Experts of a small language model: 22.4M parameters, 1 pick a token.
Below are experts of layer 7 (counted from 0) of a mixture-of-experts language model. Rows are named router (the router's row for the expert), gate (a neuron's input weights, with its number), up (a neuron's input weights, with its number) and show model dimensions 0-127. Each number is 128 + 32 x the weight over its row's rms, rounded and kept within 0 to 255. Numbers have three digits each.
Before each expert's rows: a language model's description of what the expert responds to; "gets" lists some tokens that make up at least twice as much of what it gets as of all text. This comes from a sample of Wikipedia text that the model never trained on. Tokens count by the router's weight.

# expert 5
What it handles: Interior letters and syllables of names and compounds, such as Rain-b-ow, Wands-w-orth, Mack-en-zie, plus Japan and Japanese script.
gets: "i", "b", "w", "ing", "en", "o"
router:094066143161118153064140161157156147082146125130097176113065177108111122167110142160125139150090161095168100079169130197150103095128109142152071074136105154112199086100128115159147140148102149138176136144139122143136158176080088052133095116132117153094083108135084137111148123112127100105192158116151082120217080074127132139093121075185104134128109087126134107164169117104104095138141
gate0:124136095149109095091175144098121116130136132171163130125136140171160145147128118135168179100101113121111179116131139147083161176144116153103070108116098067079111084031124085179119152137076158191116120107111160135164099118150188160104112132109079138109136053119147109151158089175173079119131086101157084116152123111129130121141126059139071158102169126137141203110133113113077048101119
up0:121122092138138101078186125112125137133148130164164150150144152165170138168123111109140157109133121167098209107156109120125144167162093128112105112110121073059135095063145088161147153144083155151129110099099164117132084145121176170123093108097106124143111025159112097099159065151195100108182071112175094119144123124143106120147126062120089139083156145133148202140137117151097055081135
gate1:094115107152111114124098177131160091076110112160127255043145118144171128054141121144078126184175187127122102103115134199142077128137097154135126151143127148129155126125129125125110120153151153189152055137167120106148105139099141123153097168137138123078174090126179126150117161094149125140125053168115089116156166140130122123097157143158115094097122134158146116155109157127121108094220
up1:121108099084148121112146098112111116078054125189134191051120080134105106106100114092093162167122172124114126142147138187102075134144106124118108173101145120098155141158110101131181170110195157136134099118105087129159174114107093156116093095137134113062174122167156103162105134087152119180172109138096105153104131067103100097114142096096077105057101033122144136185096120134105109119142
gate2:085094137077141165092093119171088121136142176100113108184145134102058136172188122107225061058113076125099168122152153071156093162141140065130122106137107091142090100111075123135116136141145108195168176159140118157144153115133093077105114114114160122107100087209138161148116135135150093110074128135172115147154097122131151119104094135158095112117073143088125124105163157148133128117178
up2:133155086116085136121109063075159134115064162150149144151115100102132107060108141095123104152118157084119157107126144185105152152131104101122102161160130097117142113086148096118146093129119192127094153095139080185173094127103123137136160148157152179136093088013128046147187158127150084105112120164095167163133103175167117126187115190101093139114121133108069158175135103125101139146117

# expert 4
What it handles: Inner pieces of non-English personal and place names, often Slavic, Spanish or Czech, plus raw UTF-8 bytes, e.g. Ordzhonikidze, Martínez.
gets: "h", "er", " M", "'", " L", " R"
router:112147085123127149161177070075186180138146099149144176102120144153082136078157109083185132123093103121172183169181139191105085148129147140113114164092147148149160116150120165150089170172178087156138086105119100167082089129091135105162115165084132149174140127157058153120174104140121099189136095158167130151156102132159111187192104064093101155123125150136149128104107143133142116081103
gate0:133164090086159100076176166128183053133122174140171154136107102184144128117201132161165184093151192090132125079058097147059085112166107168124064131135126135141137147098138141129089128147119119131145076102125188154117128144100179187110115179092103142104150162193127094128128142120134116130184096160152158112113136125146099167146122121128122028153096128118154174117120137150109114130113
up0:124104162110056168154100085122093183115149048120115120153166124085110132101107135079112123162144059128147138161199156074219190155085136097131169116122079143165137146124134127147157104121137131080085135173147065121174071119172115134115155098117115167151109069075152121100130094128130122132123128125084085126125141152115106118131112180138121225086181159164122110093121132146132126133104
gate1:111117076166120110113144167133117156079107149175109131160122141193170080136129133175171160151137167125146131148138153153100139146108104204130113123120084141121146113131141120132078083156128065059124111119174171138155182130125121175129115088113156163123112104054142128168116167173113208179119136169149110116105134089146112142154114095159055142140213111109155156084158124125122027096114
up1:151181124133109134142128136105158102182077121125153125151130163122115149138139124104101118126156108119149096119089178100085097078118147127116134131101190133140052082167067165138146150144103167168184168081119121105101093197110102089149116191105078092179154170174147061136108124066141106101097139090088167146109143146111127142156109125171192081181127086149093121110088107162101195135086
gate2:178151098104127125104162113075168085099161143072148137100116184191108131092136160073150123140173145120184162088122127167101099113123103097129046126095135100101115140156144084129112125202139128146106072107143137161122136129146197159120085136087158126166145121093115127093050055150093126113128162097142101131145119116148121055120117096155111161135139139109140190096064077147205126107109
up2:168168086094125109159123093079171087100197162100140161081134143181126127101118131100171110097130142099144157111088113159088054134119150125077052125133109109076114153152154085139119165176161123154127165121108149131119128145104161166134119159111144133161146158141138156105040072124075095116121155107147136155142112092130163041085107093139093124129108097078109205122053123144187119125126

# expert 14
What it handles: Opening pieces of Latinate verbs and nouns after to, was, a, e.g. re-veal, con-, att-endees, dis-, eradicate, erect.
gets: " t", " re", " con", " ex", " In", " b"
router:149130102164137119195111188083121116059134132157123125127145133124202157148172117167151149128129094112135138172121141108131183095082113193106157132194050164074127161128125083134146116203112114074101135118100186089137127085158141097137167145092146104144180165130125086156131137133139153110145111107074130092130134125144141079153212117182171111179150102145097152107071148091136127119081
gate0:104079170155089180134139116157128139104156142070127112124111160153135103126140058204100108097104191090117112082101164117117159113143116137106098148165157135207187134168088185160177130100094101152137136117109149161105102079124120236155083176110082097069146139172117155157097154135092104144138182122130111134064119147124132180109146127131128144162152106120135133139066115127114104189116
up0:140110148114157062106112070101155073128116105146161185135133130129137138135130189105103133162123075179149114144187063144175126089172159126105187125067105155097116122084164102109076073131140129146106121154134152103136141185120168161098159110126175132085142120100161054152185126187122127123076118136144119092160136124177156081153130110154164073088123151085128119101140129152144188047137
gate1:098128138145128105136139122154096097106127137121142154162139133129072062141137196168081132107108132081112149158085185155154162114119183162091100139126096081107083073109155066140099151151119112130158069125130136100160100134101115183133156086142089076062164091146134158081137151114144185194114094133176108102125105160103069151130120140141131090080157121174195179125113051125128075105110
up1:106132133135129094159120127133099097107125151150134152162115140129075068146131204154091151109101111081114140159099171149157174133113178171089110128115098089100084066120160069149100135163114116160174091121149128106161070147126110173135165086141084071049159104153124147074140148096150188191116083103166104105137118153104089152139130129138131106080157129188208162130112063128146085101112
gate2:130100071095145162146151144141089154121121112125068156123180091157149104136194182125126125138161112124158125131113172120153188109133123129085162152126127130078029102142162077134100102071134130159086152168134201093126141140096152122141115179087171204143114157146122172083147119162150150051100131171163131100052128095111114073153135114149120146169124162097111186098117092108133144097138
up2:156145138163136091109114115143138095137132133126208136181069129070122136123113089127132160118171146114152106125121103163120096180153114201179177168132057102164202127125134182092126096131129130096167147092137096127096134126140133122143178125143090108139139115201187044159100151106171159133173095116146126130154154120176041126130125154096174133097150124098163083185142135134128143193104

# expert 1
What it handles: Verb-final pieces like -ed, -ated, -ised completing participles, plus born, released, published, and digits in dates or tables.
gets: "ed", "ated", "ted", "ent", "ing", " first"
router:148167169117121145056122125099145117156080121174083120115087160136160117164142135149133102141134142130133070137165126128097109151156145098107155144172102146146167077134084171122109129079068100069153089123082125170059085119103109213154149133102195165142119080189148116129132151122184170132139143077162165143104187109111202181133095098107111136145181143083139175111143146130133164136086
gate0:118090181098117177139129166094135114170105116073119059120135098229138127134125107100166146119143141142093128124082063120110117143104136149120152128159147117136113090175121118137122099141189159129107082090083121141188130128129170114120078112200218119152103120080131100112139148160142130134095180180138140165093175104155168136083116113126116171171181093132184101176133125187103137080171
up0:116120120052105152166154158127165130106115088086124055113129101171150116108132112080162200119108167125097140142132081159148131132099135125108155167140101133128073100195128151134157165169121167130112129146073136140176158174087160072146077147201202068116107105098128072100142120138142144077106155145157124122036152081119150174099132116102121149132154116138170155107102120144087133089187
gate1:114116161121111166127163147127211137131150133142115073176209123115119138176141150156074158121163143058081110108132106143095150112104110168061173129116146124104097087161179125129179195178163154069110061153155106110117099144135157130140092122158120111125091149149154137086159107154154122112141121133185113122082132167122157208149146123199168134098107110075172182102105151159152118141104
up1:149104133085111112070115139155143139093084133142147113111172106090078111191126089114137138124131147160157112143173143096144129139128144101110118139091088169111120153194107083118051075100093114130133133086148154143130155129094165137138100108097205113113163077080164075093089181122131181081119126070118124120124157158176164117103060108102142161086045164147091092107092115079138160068132
gate2:113149123093167137122191127094061105071103150137090145152155141124161150142107076112184107075108127171146153119132148145116156080145153142138123173210071154102089050109107132129176137082101114121118113110078115173120118090153109176115162103168176089088066085053137154134106174128178148212099117150092109149117146149117121170124130128139104088129150096137066157111114125140110143176145
up2:138113150170092160111060132187189143168155108123163112112094143119085128131172162087064141161165136065090140122122082130118140156101090143103128111050175090134184199152147140129101113153154122144116122149167157091151128164128139084122093151107067150182167177219103079123135103120102089083166167100171175118119098117132113096131116116125154173143099157116162110129150134139158123079083

# expert 10
What it handles: Line and paragraph breaks after headings, dates or sentences, plus prepositions and conjunctions like by, as, to, during, when.
gets: "\n", "\n\n", " ", " by", "–", " as"
router:114146160142174171143121087192129103142171174088125121106176149157053082139089138166115104131154111115174136113096083181097162149115096100109144156130139109152145142098129109110126086130151074100142120122160120103184072152100147181126090172108092120136112110218158129088147141131104073132109140176172163178160149154047154085090131144109174089128109134184127103075106129117081087106089
gate0:137186063166159087150082166158140171157147111185118108181092119086111074103133126105129100152119134106120109131109105146124130098132152131101173233146129121124167116173167114144198123146156111099097143204121113151124065170132203086126152118146123158196112119117135123110095146141119105145105114173198156152132098151119127106140127185113127080186133132122189114128188066138119168135149
up0:127190032157147079165081184167143131105158131185105125167091144100111120092120114129177080130122129104095118136139119160133123122141137155099149195174109135118160140162182114130195119162145097139112129158091104134125094169123189058160167110128118144151114124120097093141087134131145094160130134183207174130120055111127149072138142135136089083133098127140146098164185136130119215125155
gate1:143123141149094163127180113106148131108113144093068200148106121146129075139153190110165134091112098098159106118141134184137088042081128151155158078126082066091106179128094144128105181125085184081099145151132145106119083096157177163172105150192148079150139107157136152104144110101142127131142113141116084133158135157087126151129110123181130168138146109048194175165141161090086155138136
up1:120132131141132182116122127111142124074144109106110206110129126146161094145119160104182109080140136085126115103173115174109062036096169135129139082144086072110107145120102124154096168160120202072131148144123167123115106081177164129143105128176171061139095084139105148118140090123139109170155134100091094103110139121105123134109119123205121165115105092052194144177106139092079139130171
gate2:158078161176112104157089185102085087135138141139085074109157140096084129150151120144036110154103160095122178096138147149113205160132147132079175130134175120146136162134132143164125159129140097211102119136140110088129133150188089121163101213126037118159130134145132133139117088082172056105124162138138132105144121096150119115171129070137128091164069129113141118120167079144118114128135
up2:101144102151086102115139103158115185049154128118108162177104211136082102090135172137163143086127080095143131099054106130139148113088159145181113145107156129169121123090126097118142084071146096117163150076112133108193085111061167136154191120135124143151131133118142159096121085160105148124103117120114125113121111191099200110096135202112138176100106200137100094108118150130079143155115

# expert 12
What it handles: Last pieces of institutional or sports noun phrases and the commas or parentheses after them, e.g. Major League Baseball, United States, Championship.
gets: ",", ")", "ia", "ics", " States", " season"
router:118089148174191141130069110179123078162157167114168098090108098109067168127112093089155101156147060147164119111141158134113084139170124173122119101187157081119156191152168137113139120135115114097127185108088075090156149122108188100091161183159145141138142103156151094159146103139122099127134159170156148128133087106146116072145126140065116199131125139073103102139147178135169190163091
gate0:181091114088152110112126137140081130075130131134152100096157176132115160152099152166151105158153128167102196136124115153130121142161161129173058093168107147151170111138143118124066138178168148170186158097130112125153096210128209174104140160054171153086131152083148157166094080158147107106164178094133132155124086124114157193068133138132149160116135132117107136066152147151167093142123
up0:189128098087140132088163078124088094046113127092154104095182151125098139192107127167124117123171120178106155114087134126135150118131150103171075105166061168136177114132144068149071119167168151190165157103126115105147121192162198189112116135091151141094146138092134139137098063162119084118148186131129104148109076101103158166065121128123134182122137150119116124099110102126160095130119
gate1:103174152140129143098141093109203120093088140171134198173075117098110100096135152122178166156118171147149131180159065174136112113138170118180057167123123135142099116127106127133154096127072152101155113040137158134108141126111146149098205115151098096134119150159142069100159058163171087126130114107135157082079188174115176144070142156139117097114119080144132147108098153120106110117124
up1:110154122139146173091106099138216116089105135161115162192099112093077106142127134136187161159126158113152111202156138204151116112124141084184087168129124190154083121118121103132189095102063151100142116032126102158157140127145142140089188096170132106133130158151131071110158088166194107135123108128136154097109175147126122123100152158124099106080109103128158178099080133121125150145131
gate2:118154139135090075131110102150151118133095126126222126118207140154126102172195150117130143072159117160034110080124144091166129092121165155123150088177110144151153114117149113136094140185115175137159093036123118115124153086125149189171159131125130159137140118140226155151091113146123112155143138118116138117100145110133141132116163171129128098069104110133099144066092183159123156104182
up2:112160154094112063101160098116112104165108137137142078114194109088078115164166117093200102061163119150061165088108129158083120160140189157136194091197102120114122164123156072130085132109125164112136067083157106151137132067085117150122143201163103161123123075136140147085087143110096132139174128167122150149107129091116123144128192151169137166112090134123113135098099130147100152099147

# expert 13
What it handles: Periods closing sentences or initials, plus ")." and quote-periods, heading markers ==, and common first names like William, John.
gets: ".", ":", "==", ").", "r", "\"."
router:170062127130155164119133083089177142185096111164123127144134079142187165126142120088134178106161140121106135096131104134053118187067150159111120108091152138097165133147143132132176141081157093156108203153122091132149095064147139093111127179157155142133120160084126093124089149139072135153091058170160130122190098189103104129141125115120134129151115117197179132089152094140201112134100
gate0:103071110097112146137081126096096181140187083094086118120179159125084156071117088136115129153091167179116102093128196094136094126061111080149197143109090141105147111169149100132127113114130134118084097108144127098092117139115093158140110126070190105144179134126138169124097117165146144103103112132057144105060095156126074153094141091162131121124119109135129136117077086154104123201208
up0:122193143147172097112169142172143078126069188154171134134081090132152089169145172123158114092143112071137151170110035170121169135163155156109070122177147099155097155106132122131145143145142107143169171124097131159156142123145145103088139124186085154111072125156123099128174134080117105174154161127182112142202166080105196102166123146116115137130143161118127139156159161111137137089058
gate1:113099121148166099132167115078193147143140162121120170102100099089152118139144149136106099154150103091148175111179111175108088171145123187100047160152066167125145121133132136144207152098155151100145094088116148095086150083150127131175142154118116159062103138113091117199176157164158049147096123118069141155106122154145106164156116098127122129061080062093096149138148134085127117134126
up1:174171176138125176110083113176087117133138086132121155141106148121088141104124112115166145107107128129133105101146159060143199123162121067137164082044171172125110112115121172094065089168087097145113140147186121156193096173126083125078139088149136084173161130137164154082081102100115171108160102109136170073180169144121117121115172183124144143161169173168164140125108110110136120126135
gate2:140172117096092146053092083063143119138150142109106114180069132104107080087079097146170188145146150079121129074105110172102097127106159226141121149147090160051111133128106112140170123175163134106129144130155103128161154136133096124113104175123131100095160127138108127131075175083175098156130123140101145052130086064159123096112156122137163149170138119117119127190114119146135164169185
up2:130180121124135112093110072090156127099107140113114122167095131079127061071087075134192163151174123090102165067136112182137096088114141203117113151154106088111105119135148129112155138162155159122108134126130136129164151086128140127104161139096109077079137105151109155176129148107213070166119167097113147088133077108114095042170122111136140127147128164138129111174136077123121119142227

# expert 0
What it handles: First pieces of proper names and places after hyphens, of, at, New, e.g. York, Le, La, Royal, the, right-handed.
gets: " the", " H", " his", " w", "he", " le"
router:077147100151111115158178105159094159119158132067133143071155162169131135106161158121101131205133112131202056144152216110118102132137119095176091096105124089075078164170119134118114154118144141174133130141145104153094207137126140180091129115114159152102174136091151133148063167095176088127104099080175133108159126137149119082157186140143106122125155127104119119085196090119119147156157
gate17:152132148113091158132126081188167110164174142130097111181149141128100090068162090128147151122095092121090157125095119139150134154129134092168096193126170137137161096122140102142172116143110112148110146168118190112050156174123165159100094155087093140085092114103157191158148171150167113152118142128104177122169083092115121177109101141062088140095134180158065171044101159111089105137115
up17:142175165126101151146109127149131088169131166111160124171100113118121097153174115097130169136135102142074178114130141110121142128161153106191122134163152087122157094124116160157173160121059089130158131170167113136083112181076163120135108169085149150090056117084187058162150169125170082191132166169092170130175116119111137147091096149089080118092129178120112207088124153101139166152103
gate18:120169132120134108090157128087133124155137089119134060125100159167150120080095181171198144142120163153170138099134187242078114092066091089122128095113157113099115094153087082167182152146114144148174124033156120203131152115111140153150154156104116114109157111127109086126088140116164140131097119143181142121127097169131120152172161159164128152143166154137151128165078109107126152148167
up18:132139197102117135126131081130087087104129132126128069109116197126133099090149156185161105112111125139149180148127129204040103088103147137140130092130087064150112090128109052154162153136107109151125067085151137200105109156095132123121136121141126086084087159172092109048158158099134155167122165141168158088104087155109106130175150150176101111148147192130127129191135143120119127150133
gate19:117113197182079112157113142162099100131146125053157131090146169116112133088123140196107140075154131093160149149145133179090105161190138157136126116129063075137116100108141099101110137157149124112093150152147109213215094110125151121112149091155176141141132140106096088134126161093202097191167162101094090090149148092152142087169146157122135075172144118153123100163187137104142108114130
up19:130110182118145120167134119174171084139168141132142181085146183135139192089085160167110179065089147117087088126189122179130119109151174204115094149110099114145125108087159042113191168145081144080107121118143155151113092112109166092141177128146192093145134119066113144116155152099168104168122169084122130104141111132113107129092177103090116115163116124161140105109085156147170107160149

# expert 7
What it handles: Pipe separators in wiki tables and list dashes, plus sentence-starting words like The, His, However and verbs like said, called.
gets: " |", "|", "-", " The", " the", "The"
router:146110166153139121127077097105163168134057170065155133144158092140102108152069113135096049083141070145120182118121067148094158117147138160121100143093090174135092099185117134093155112081144162151128095116132135115152149074082181116149113064174077122148075157178115086125144104117141129162071139092152118176164101101117092144099144094109121138121072144112135080059130100100118089112125
gate17:092157176101106112086116171126153156130096120109145147169117073155136135169146097116130162126164086136159119133165094098130092077131134201113116084106147136162112185070121120102093175053087120141115141112050136078131107140112117115163143117121135128102147108177173128088158134128145099106113086108080187189131091135106140107178121100063069071136171162164132107174195142131058100146141
up17:095143177112116113088133170150132144140109118076126124176128060156136149179134094133133139111154108130166091162154095087133109069119135170109126072111169098175115183087107129087101159092084112120128149114043150102151104142104135139144142120119121133088143129201180126069134142157154115101093064110086173197143103119119133144189142125068073086144152142155123107173207127133089081165146
gate18:130141090118118101085131139157097084109164079113106132147095099120139155138176080105086133102133161137111109131131164144108089133130157081149103163181136141147043101185160117151190095114090126147125126155137165147082180160130081150081128071149138116083126112096132130186095130031132108138123093117115154090060048157142159153076094090090154175093105089163160139117090116136101122139182
up18:092113144121124146076132128152108143137125134169160125110163201107136096137113147126139122101137126114174118111130135089101091128137144230144108143114080105132189133031107083138094134145159106109113117134089130125143086092138159134121065157118174115179068099138091118069137114147135187135163135150162071062091203121121103113168187188181176118144123073095114132152152170153143143125096
gate19:144140162110149103122162165104102167154104061091112182138159115103058139084109161117101064109140095147125158084160098130107138087115143179153067125117107103143024152221155098118145153104117111099127124104155158134090125141104139053095091115140116103169119154160126108115136097114119110158144078160104176115134145145088147127135180110120049058138089165094116139134167109118192103143124
up19:109127090138102131124097103134143091107139181173133071115086135133190136154127082126157186145123151129147085194141146100153102147133107085129173121144166159141229095010120139139108099144138142173162124142115091121170137122144105207147173141125139173089143087096102140133112144120117144097083165110142087143113107080185109118124080148125198180117156084155141105131098160132085169109138

# expert 15
What it handles: Function words in running prose, mainly and, is, was, are, were, been, would, often right after a subject like "The species".
gets: " and", " was", " is", " are", " were", " also"
router:164158119148119175128119152136138101124100128072134068172122127103073141160073099050083125140092199098108080137151094131152161182159121138107164146190120061163098172137140142104139151137131143141071190087164136150130111158125105095105085132165124094195085147100105129093110108120102177142123159149127156117054178100052133093159117143128150127172168127111092077147121094095121107155155
gate0:156093135107127189132049122136122118100096190145128124129113121129113099197090146131116109076154133158097115100144145153113156162151168125109138134185084088172076172133184149134173138100146170120125127113168161169127055179127086096070112058219090092124095132077124132145140095166125160145124131134119148122115146105129150142159088082178143087090055110161123107125151127096149118100191
up0:137114148170146093102118150138128149157135076085145132111141116132135156102128105116205122130093123149157090156133094080161102117139033104120157130130219196098138096093108124121107147205107116100113131162131129147184174132104157156185138149107139154157105129185085078167117169139105110117069127134154128129086087156096139098141155216100142133159185136080094081065137137135103157151095
gate1:114106127124129086085102138115140139120177116139133120120149092149124123128142128147165206151113148116155155112101147152115158079076155109166144148118117123109146130169172128152156050157160145069149127108036120153084126095140157177143076169080103174123095135123142130138121180180113056158181151157166159100135057139107097123090179091096117153077145160157141159030091162117127125164152
up1:104119176138163175142154130132113147127113116168112152102100154128167102122184132150117095112159095108071160110164151163116135144140143130085100127133149134189080068095130082163159152062120097184155136136155158090168146111128125087158144120177140072084194108127144129131147053088160145126091111057057070149182178122121167117181128120151088157154131103110120143195181121139184109109145
gate2:127124054132112141102180148162139135130188116111128103067232126132177144149113103151100125082139155065065163138093102131109103125078129165067162117129143123154079126152133081150146155207125127163100079191098143174104115112176102106146152229101085181111125169124106153122145152107119130158115132131149094098079114118116149173140129113142115126087087095162142150144133162102089115117097
up2:100106164096138090118110115087115113127109143141162146138049131147123099126160152113170139166132079173173151123141174147107147136150141089192087178155096122099208123100125173131132099059124133119169166015140125075146158110071156206121120074128176085116132079139163102137130106150120131120142149143111150132186153142138101089123123097112087130125130124091125143089132149170194114156193

# expert 9
What it handles: Middle pieces of Latin-derived words after prefixes like pro- and ex-, such as compl-ic-ated, ell-ip-tical, -duction, -ition.
gets: "ic", "s", "i", "ation", "es", "os"
router:099120118102150106157076120195129166160155108188149123139151175108099157097119109172085090083113152150086133078099082106121077135157169089099091126178142171171181119126114150135086149163136186071138133094155092142108135142096126120187182106156095107145131169160183143127125102170098130104113125119082116145058100072144175135057124122073133132088109116080090143133103168102088124177162
gate0:097180125152146136162124088155138186096098107101159145089077162155118108065125130095104064198141172121095096105124136128145105111122184149159109176137124132127186137165212129127132105159126164123176132109159113090119141109142110140133075115111161125203134106098073145194127184107121136114147128135133167114121092143105098082122202121204135138133164153152184159054129109103102093177139
up0:120173116164146118191117083169143158084090151122153168117074169153110105044132143080090098183139193117080087092119158101138093115128168154129098176140115146147161116148161092141120106174105144108169127100166131115089145132118104123143063143095179110197144135123103152161115180107105147105135119081118151098135090130111103122132183128198130123126173135163174196042120104133109075156128
gate1:092135153148150130124079114049141109136056169119187109141169089149150087132092146154118035087161084181111208113099086142122123092146173110118091186125089169113074120163134121118124091111144175119133081110115129081145141071104181123165094069150111132148103109145097104144154096147182088159091104091156122115122118139151066137108149115129127120120070134119129110056154128162119128096157
up1:178117104132109137124170149221098134114182118151044127128066161113114165117191123090134215169092181082130079150159160111147118171125086135123160082136170100159177143096116144129129161139095079136122156159142118188116100182162071122087170174117130113118165140116138147099106153122074158090150152151089155149132152105111199116126094134123137136123164125119114152193096137090137145145108
gate2:126154104079117149074077063151126079118117133140052085107134136132120095088141145129086182057131065102163091108167106095054127152169152138108110077137155146146169164086129160137099155125173102085160162135127157115104187101157130096149164067142200109148105145116182171152134139084117157149089134121198110108088095091108147122122149135130120115152086147155141083146178110126159182138129
up2:102118189148102124153093132142148112184112128110136136185145102093099204156146108109107116153169088175103095168096200141169094181155081163148135137149139124163151084089171089132137068136109137145116122131130181154178058171121159131105121170161077158156162160168113137119128111157175098149106198149083154049083108162154116126160118154063150175145131105160117151132092114096130095136128

# expert 2
What it handles: First piece of a word or year right after in, the, of or an opening parenthesis, e.g. 1980, 2004, diameter, red.
gets: "1", "2", " D", " d", " the", " B"
router:162137120095169124171114160119053117123081101133119085106169131167147089089117174131153093163125212148147146134115158118167097118064107155171161148128113123140079186184178114117139087101100157146068107095130170104118124102117154141106128168141099104133172179081129139089174154125134191097141084140065127141105143098122058131113173113150147113103169135146156150181077119175179122169165
gate17:145140195141123137110117129197101136132102100157090126130175182116141123156180147136096141174097173130060112172182127083139118114105154189119182119165149127106052136128105095109163154140114174103193142099107182104120141118095120213180090169142143080113120136146118191123058170057171149115108128165121147133061167145112154148102113097083137130087123127113114101126130152141158142164140
up17:122132058108142141152109144080173169135149179057091121148109095120083172157143150088117062160105118121146124083067128203117118189121132124184130141099135064138173168140158170130096125100142138148180133128097131124084113106155111111051171083119129125127124092165115108103186133039137138090185188160128147104155163156129091124110120122139129163140161139153144128107126133162142120129045
gate18:099151121123104175063102142113113144140046171106142101141198107161144125132098181154192099166116072146133150096082117090114120100020138091144078160124149123175146138113186102148097082127129090141097139137126177149187129099144141093134103124130121149082102143123159208091206145167121138143151182094118151129150084131117094147132086126118079122173093117108167136157129149115149126168144
up18:108147135128112162067132142138113138114051161102148100128205101154151130142083173154207093176116083130135130090071131089110122089036147076150080144127131104182141129130183092159069088123119101142096131143128180160174131130118142094136111130125123149078102140124174210096212152170127136145148177093119156122152086134119097139126089118126077118159093120114164133143128146125142137159172
gate19:111142083113144172156124158117053149141150062087092076139125092160161156093117088098111127085137191104116130135076148122139097139082149105167158200101129102188123126120124194109153118133155138137086116092127152116157123093151160168078119121189107163143115134142112086101062187096086103160158127084164185108130094104150145145078199117108110130141142129161168131110071092166149100177093
up19:128123163124132073139115113133183062083040176173172145156093119121126165194087109146118109133147083149147106140161092136151121122205150142149138131139164133082123106085147086119107097142098133140151091205156078096132118152123085119158181130087088103141144158083100149140180075139175143099140108114112123168180071098152104099179099148125172111154129131101108100178150159124100121066177